config.yaml
d_model: 224
d_shared_expert: 0
activation: "gelu"
balance_loss: 0.0149
lr_router: 0.00076
positions: "rope"
init: "trunc"
init_std_o: 0.0561
init_std_up: 0.0646
lr_head: 0.00895
final_lr_fraction: 0.0
Below are experts of layer 2 (counted from 0) of a mixture-of-experts language model. Rows are named router (the router's row for the expert) and show model dimensions 0-223. Each number is 128 + 32 x the weight over its row's rms, rounded and kept within 0 to 255. Numbers have three digits each.
Before each expert's rows: a language model's description of what the expert responds to. This comes from a sample of Wikipedia text that the model never trained on.

# expert 11
What it handles: Vowel endings, table numbers. Single vowel pieces o and e ending Spanish or Latin words (Telemundo, Torneo), plus dashes, percents and numbers in table cells.
router:063138187114127130165114113106109120139155082166148141122156121133145087122118107108121178174102168084162111131100127119140155123128100142140090094087175083081128102136177135177118126104156076118085055091125067121121163079143143178160115135162088110137098151193129079159077130163135100178101150101077107137220137143101105087190152137073154076101159101164126120182148135166105128124126108112123136182111105165116132169109107128220052088143133126137123121163138149084132058141108204149128114143118101161145129132178153085147079143192092175165096105150182163137103113071071171129095140157065112092178141181166121134117142134161094132134124095161128134092100140120090117130169

# expert 36
What it handles: ter/age word pieces. Middle or end pieces like ter, age, ge, fer, and single-letter starts f, g, b (diame-ter, win-ter, conver-ge).
router:108101206115134129138085142146150183131174108124124195125188128162129148148135133166080111135109129110124120129074192143171127094113155156173163147122123161116188116151173123158116134056093112092121103051094098105169136140096101178067140192165106129141099168118154111107163143136114129126118136131098144163157190111108156129159130165106166096129195090154162096158074075134146171126134083130132182111135109130114120101061088104093079088124109067115168065166102112095219066147059120152113112136131075140132118160150144085127122192144140159102096091132091163118121111167082151089122170130097106067162132157160130175187134179120077108091155134139154094103131122105096099150116

# expert 20
What it handles: Name-initial syllables. Opening capital syllables of proper names like E, Ro, La, Mar, Ber in lists and titles, plus mid-word ar in early, hearing.
router:091101196126109179127106176085156130140137058127153216174110111118160101150073142169132168099176065097135153146068102170118092128112204121077099115145125129121168115172149161166144178082177159153090148124084111118134132108125102116144075159112105119082050136063104116126054088121136093148099185093094150134148214134094120086099157148090160117150158140124114054083122121083202119136128140149098101155107129144179143055117148130151122111116144060090134111148137146086148142141132170117148156123149072132111074149164132091133120173195109093162113093151131151118073135131137176112130148114115135126103152113179107098176124158141123118138150179161152104107168124087098129159131

# expert 31
What it handles: Foreign-name pieces. Word starts in foreign names and particles, such as de, De, San, Saint, Jo, Vi, V-es-zprém, often after capital V.
router:081115112123152124156136120075134106154153109128152139131143133121124091158140079169100146187150110076104116150121118147158151081094182125134131121067124139138220104174159143163184111037159132184118112105135095095141151103140160136124117122123109118163098147144115114180089149188125103120109160160120168169207151122087110103125123116070126106100133091156131115122092104150137074077080143155131133127111129162138119114125137137132117104169067076129197106193110166091126108131110192070073080111105110165171156132153171081169090144159126119094132091148188169088079152107105140077092141120059065107169143100164156146175150156077115101119152155133077107111071101122165041153165

# expert 18
What it handles: Suffix al/able pieces. Word pieces al, able, ial and ual inside or ending words (port-able, h-al-f, Villarre-al, Municip-al-ity), plus capitalized starts like Al, Mar.
router:140129170104165074141183126127136149110167114094087190147167104100161136164128102130114151134205135105095089129140143125127149071115151116133103129152142155115175181170157118101128214104153101127088145151104077071087137123139109110079100213136119103071059141116167168132091153118132105149111150089084139190132171083136110037131100165076163110110123079100117090091129121157169105195127114119105129111079089149159144139109134141184147089152074100155077106166107173098180107141123160131083113162101126129166161125147133110156134134173064154158063114144159190110119161097132141103079119140165116098133121155165113156168152138199082118112153098092150113052106107124105066135122

# expert 7
What it handles: Word-final suffixes. Word endings completing a stem, mostly -ed and -ic, such as histor-ic, prosthe-tic, need-ed, plus un-, -ian, -lic.
router:128080088132102148142061106052145167144143129152113150141103115149188107164095100187102117145150199088126091153103174159102126109120134204114087107107077090201127180170134086120132191095121159189093159084108146109116138126145159132081124172105126120154147172108100132130092102190135109148089134137094144173112134100127104102132136167020168127121108101137179096180106161178140151086129187156080141086114099130157104148123102173164091148140094153092160108151113113115147087170082130141079107157095074129101144152172150117158103109134101097179140106180134137156143066146127156097064117143139081124146140149148138125156144118176055120105171115137126174096118136157131098206178

# expert 9
What it handles: Name-forming pieces. Word pieces completing capitalized names and place names, especially 'an' in Juan and Sean, plus starts like San, South, Port.
router:080145133096151129150106143122188159190174117101183146153145123145129116142176093145081097119176100075171131115129132128111139121118145117166071109079071119120139139160166135128141120128163148163096110136110069097058126051157190139140098135130094103107079191116126115139124131097157072113108172090054132121126230089117149158135092196142162112116140130167167143127100135109125085110088122139109107107125084152215063108129150144140147092171118161114106142138118171070139097165149161136123107149080095140155110156196117066133096127167106142142161104185107161117099143143122154054070105092120113084166140096162104128159190138087083129064134121152104133132113124125131050169161

# expert 2
What it handles: Nouns after articles. Common nouns or their first pieces right after the or a, often sports text, such as record, number, count(erparts), program.
router:131090162132116107165113101108187139168115115120138193167176132118121131142096132117100147084088135091139065192106186163154130119131179151168133175120153067127187132135124105154236142107156092163115122118122120112123129121105128182106129169135073079117142114145132183165079149132105072136083177079131118144122198171121105128190113120112156156128143101169109110101099144117143091086134110147122176127097134149174113106064114141230092113155101071085137101157084167082175113143052166157088122145137140135097131150149143067144120150133160095101115103106138152181098114107033145110130067140121074051092150119160090144159163176144114148121129127150131153119146112129097086129108

# expert 25
What it handles: Inner name syllables. Middle or final syllables inside words and names, such as Lieut-en-ant, Li-ber-al, modern-ize, B-en, plus Australia, States, Africa.
router:056111185071103145106071198098132168103112072176126156137144128171176131163113103144104143156125113132107101203149115098124123097086161125134097104104137103166121132150164142142189213107136112137110081134116108145109143129155156161113080154069103080103118184098136106104115113166109067169093146085100112101163173157108090137115115211070210117155130155161135071119119111098136105097110088103124115124146120182185124077103130162129126142125128092046129100160124163130102117156131152154115122134083091162142109157185099079156118149185122118106174097187112136110119156150122131104129097135132116058167146122196065180184146176058129110131119142146144147123129153066113127141145

# expert 63
What it handles: Country and place endings. Final pieces of country, place and nationality words, especially 'y' and 'ry' in Italy, Coventry, plus States, American, British.
router:075104171089151113157144125081192169141160103144157168127120133196151099157121117098116110123103105091127129146077080098135104145143150132188099166142082112169124106159149159115160148119117086217071103133128107056102142101138191113059055171101114123117079149180132144116091128153098108118104153143081163125138147149135133139135117121087130114130107061128169089130097133128163130107113122110103058142115138134202074128123159172122156052147120099097135135201108140102145138100139128132098131111108114187140161160135147142120079108164134144106169151116156161143130110134090176087113122136169079057172154138208117108106222122082127155101108131224099105185147077126128105148112

# expert 0
What it handles: Mid-word verb fragments. Middle pieces of split words, mostly verbs and their derivatives, such as pro-ve, pro-tra-cted, recom-men-ded, unsucc-es-sful, Com-mit-tee.
router:119112136139094134141100161076150149125146111149071080134176118129141144162103104139094118157118155099122168161072105123113189109122214158123137136104168110161153141146168128182171118131146099125121071123079081095103153112145143131121157137194146044099144107107136184230055050166112063164079130130148102118134202170100135116090124134122104120148110074151134090070117145119185100101124111166077138176090120127153135066071185173162130089110132075086162109119088147111205135099123124150113093151148121169130099150208130150112136115178138134125144066128127120155116129216125109106114164127132095103174133102162089148170128128141107096107153168127105147122133108155103108162132

# expert 16
What it handles: Noun suffixes, institution words. Noun-ending suffixes and institution nouns, as in -ation, -ity, -ment, -ence, University, State, Party, often in headings or organization names.
router:098117104133119109205132160122162135177150087125121196150187082188183078105186064056132145134134136079111115130117156128149110085093103158104072180167123128139139179157191136114148120160116109169097098105152136110151141118134205160127133141110127119077117119123101161147184127159084103104129132143159106143134173112131089128163137209105103103198135141104138120138075154131204102111122091095120126075084126149156130130111122181201113091107158082111141102189119137082160073178114159127075093148126060148149128169122142146142104178154147174108141123093148173134090125101106111125116114082156093040167193123143102145127150178099108158113120114161112122075093125083115097121106

# expert 33
What it handles: Capitalized name openings. Two-letter capitalized opening pieces of proper names after commas, of, or the, such as Ma, Ca, Ro, Ho in Honda.
router:128102169138122099133136166093163111135120076125163157117168149187175129167162079160138139137146153121146095149105145160105152135132187113135086180122135161175123106195192177149147172100170093117120083113117136119062139061169147141126131113145095115083054173130134085156075137123113100144089166094100152163141200118123138101150116198101162164087158111166151077087164149143165077175142142141117181107122109158147106064089155147169161067137145086139099126127128179104158160150099199120086130121055098134140091130119112111105097142192037101100083091108160130149106137135102170104090185111110066115117153088143120113190132139080095160090102140147123109095122146119094090112128

# expert 30
What it handles: Periods and ne pieces. Sentence-ending periods and decimal points, plus the word piece ne inside names and words (kerose-ne, Ken-ne-bunk, bo-ne-s).
router:074083133120117122165113147121119138126146095125102137066158162135119100126107133075085200085174137120144148182125105134109148068143146171117148085090148101116141082137182097179157113081074188150026123077122088066090148118146162134123110139113140107086106200125122115144134157137134098139097133086139127158174149132120099106119154089123098076082148087170124081116140161154125096103144147165137192092133105194182125111136201141144110134148085117158106115176077130131126152168099143119091144155135108171127150121150215107149087157169116139126195113138166133107076160157132128058142105106150078131187135124164127143124179173164098065174122131178102102098093099169153141176172

# expert 51
What it handles: Plural suffixes. Plural endings s, es, ers, ies on nouns, such as wingers, exhibitions, clocks, and plural words like people, children.
router:123077119117119096220138128105167134146190101131092195149137110169192084135165100123156121124097169073148080174115120106185122085144128163118085131120156108186126115135134120113122139147111150174119090110150107124137233061119168154096110137116117121113095169133116141188122129172093102106126177128088069119174156138133148062164107170119094095161142138189135090143116139124193058100139097128126132135053045093132093132094116176187109107156156060110126140167144138073157072123070100184129138100114111161154114124137173125102127190154169169116158122155148114091111133164144141099125153105138106095163144079191126130152115179142123104094118156137154140091137104071132100123145

# expert 59
What it handles: ing suffix, years. The suffix ing and similar endings (ong, ung, ling) ending words like Parking, Racing, wrong, plus years like 2010.
router:076078080084146080188100105017120146150131101174135178161130110154165073164100110134125152135179110135145096131144103100144159096166131174119165143115114122139132144163152132105181184133112113148123100069086087112073124134124191147080085165162121116098111133122127117194139121187132066118108110123101114098134124125139106101172142142148091150070131150151133121095135116136180133173161181069053124116135098148166102124126161160200166079125140139064106141204084171135112142130050182137139136134127112135128130121122161106131082179133106145173106121140084137164104151128114161095121147158120088081161194196120085095160162107111119123086182111118105099148092118146091106164190

# expert 13
What it handles: Mid-word syllables. Short word pieces, often starting or inside words like pro-, con-, ex-, di-, su-; strongest after "po" as in po-em, Hapo-el.
router:139091140091135134149159127074160118146103070182103137136169156149167150139124070132162192133109138106145137127087142109153156110133142131157067129119124092181106105132098124137138151141199083098127135073085144139073170118146166134118103189141093073085144139097147132163117093193096120188104139121108134134193135115151142094112099132091117091089126094160177080077054148068193076104130119117142179169100126131223107111129174128145146109104097095121083132128119140123129103108109167098109135148147117180126134151158186114121112210134110112134111129107124132147087114180095183128053133184159076064152108149188150161155149151091062130134092159147105127107100084069117100142190

# expert 8
What it handles: Syllables ce, ca, ke. Mid-word syllable pieces like ce, ca, ke, me, ka, especially ce in celebrate and succeeded, and ca in caccia.
router:086120100133144151120070156066136104122130084154145168165184135145180123223139153142116160175185115133119114153125152115126166070103130175141089141085084167168152138138130123152150099087116082154098061104150099083095159081167189116159090151080072078139117150110188148173124100143101107136142157106092113132192163138133094150122132143138119158124115121183105127141067163151141087123125124176144153083109144141156109081112111160147136106115137146167109113113086150068118098120120132128118091088116104113120095120120166105177096118112145152092080092144161177206106129082092189097063187143130069086195147142206125132160122167149115186097121124155151083059127145106129081157105

# expert 48
What it handles: Mixed word-end pieces. Word pieces like ve, ite, pe, te and quote marks closing words (twel-ve, tripart-ite, D-one-gan), plus apostrophes and em dashes.
router:132130150139158088180110119095094151162094098110154155138163126124173082152149143133136143149170095109167115182123156100110092061154153114189104088145152078128132165103117114132167163145174167146107113093148056081112126108136113193122120169123056084071124174108155143130066101182139146156116151102101157115138134131077122061184109142129160096079130084150165096115143148168156126145146126100156119167134121109136109125122154181160092081086107055143143090169106139118159070193087164149083134104118095143171170156180170108135064074122103142092146069229118135153061143183089109118162178163123077110149134116175108152140191167115124162151158129139135112106135164132108134148123

# expert 17
What it handles: Name fragments, table decimals. Short pieces inside foreign names and words (Thabit, Pablo, Those), co, ab, un, and decimal digits in sports tables.
router:115108094105090158158109123086130140161127081156159193133152116127156098173170109135083153147124094102127079207145158180165097107180142167149106116101124081146166152156163201122123199115133131132069131095064112076124168132167192168088073158143113139069114129135117127164125107196149132146116151129095137188157136141121154126188109184109132141112126103129134089158109128147127135097097102159083128094120123148152117111117192155168145100136140054139063089160090143086126093171123144084138122157136093159142111153170133111129109117146070132135146066156126145177051103142064154103039172162133072114150157156197146125117122157150058134106132118211143137146158149121130138151117

# expert 32
What it handles: Foreign-name letters. Capital initials and pieces like V, K, W, Ch, Z, j, iv, ov in Slavic, Chinese or other foreign names, plus initials before periods.
router:115142139085117132151141128046130128119123082201091141088155145149176081143163084152144152105165142098139123109072153125136134135154139133091076170065153109185073156138160159097167182151109085153136098149095139141063170103164168143127131153126140122126092151191148093147130089189110137136129122160081166155161172125136108094144132118113152109126145084176164129081091113171136096118104159131134173102080105126171106117080204128142181018151096100125116123144099151097148146142120167118129138174079111170154147152152163111130073157155090109114107097102189111123074104127079168086091165135113088106187146139131094123119173136134129156064112070145135137160027148095088139142097

# expert 5
What it handles: Mid-word suffixes, ordinals. Word-final pieces inside words like ated, ed, ating, th (4th, together), plus in, out, won after verbs.
router:093129135083084086165128108100109087081127133110103100148135061124170128194147060052128104097111139136128144147078160153130128129145182186139119155096144125108113184123152123178156129125090153138061121107097142172135181123132174181127108167164064062131061105101091169174125121153122113128109137153123168093172149067170118139095104113126075166144181147168155137114125150198158122123150191073097088137070113139162180080161141160137111074113120105099139143157091146131138112129091122117121092136130099147105195094195134121176101114126090107160115099160132117152046122115152156093160142132139110103169151191121159181175155172106074111105154105180132111101138138124055116107126

# expert 45
What it handles: Lowercase word starts. Opening lowercase pieces of words, especially 'ri' and 'ap', plus co, su, mo, do, as in trip, shaped, core.
router:083136118090155158123148113104130154132137095174129122115156116189110110178184145188165099109136132098164131129123113164129133070152170160103111160147110119157174147171143111192149113073151166133056075090116137077128163108150085174098103138119111100096100129127101167134093090148124077184146131084095128145233142176160145116152107157116144153069148070154135085116124144171150120152136148065095134139106098176151083092106129157141160103100108076091116113119130096110128142150128144105089111180134104195135090145140155087176158176180108113097115146167147089091066072112106119086075162175075111106145130090139170146160206155123103169107123178158157065148120150098095068112103

# expert 34
What it handles: Syllable en and name starts. Pieces like en, ge, ber, gen, mostly word endings such as dozen, wooden, urge, plus name starts like Jo and Johansson.
router:107116154121102131153080150078114159114120110137102156142114121166167141128087100133120143133182103126128129235161133109145123104102152131107135151076110110123131129137145171107136146095186038146099124054141085117139154095152134151094060131168090077056095115065175058119122154132106055170123158123147141154162166181144126108095111182075169156114121095187149080163125127136161135134154146156117189117128102160195143105100157175125104144113136091071148151115125121119134083215099181141067091101117112186146137179125170118141108123164153148121153128149150121139161105158041114125137109140122098116180130145173115184152120156119120122120128136176212150127082166156109080140095

# expert 41
What it handles: Letter z, semicolons. The letter z in Turkish, Slavic and other foreign names (Yılmaz, Gretzky, Zhdanov), semicolons in lists, and accented letters.
router:110078119151084067163184116101132163166139107163147133122131087106137092120150100073180162078080127102154079123109133132137136151083111120120130136088092148136116168150129125139147133057142090150124105138098083078136176132135166166090062156133124149137114167141101100145073160139105110186142172118113122187136135111164110092131106129117134152149127117195162095152090168130151090172062115126134162139125105194192137081134150138111132085102092118145116156209106178092181133166098162134131126127084093143143126166122178066144104166203161100151113054158191144108100155181131162088095152157110108091178150112127096131098177157150124086068104087132107144166087146093032097130127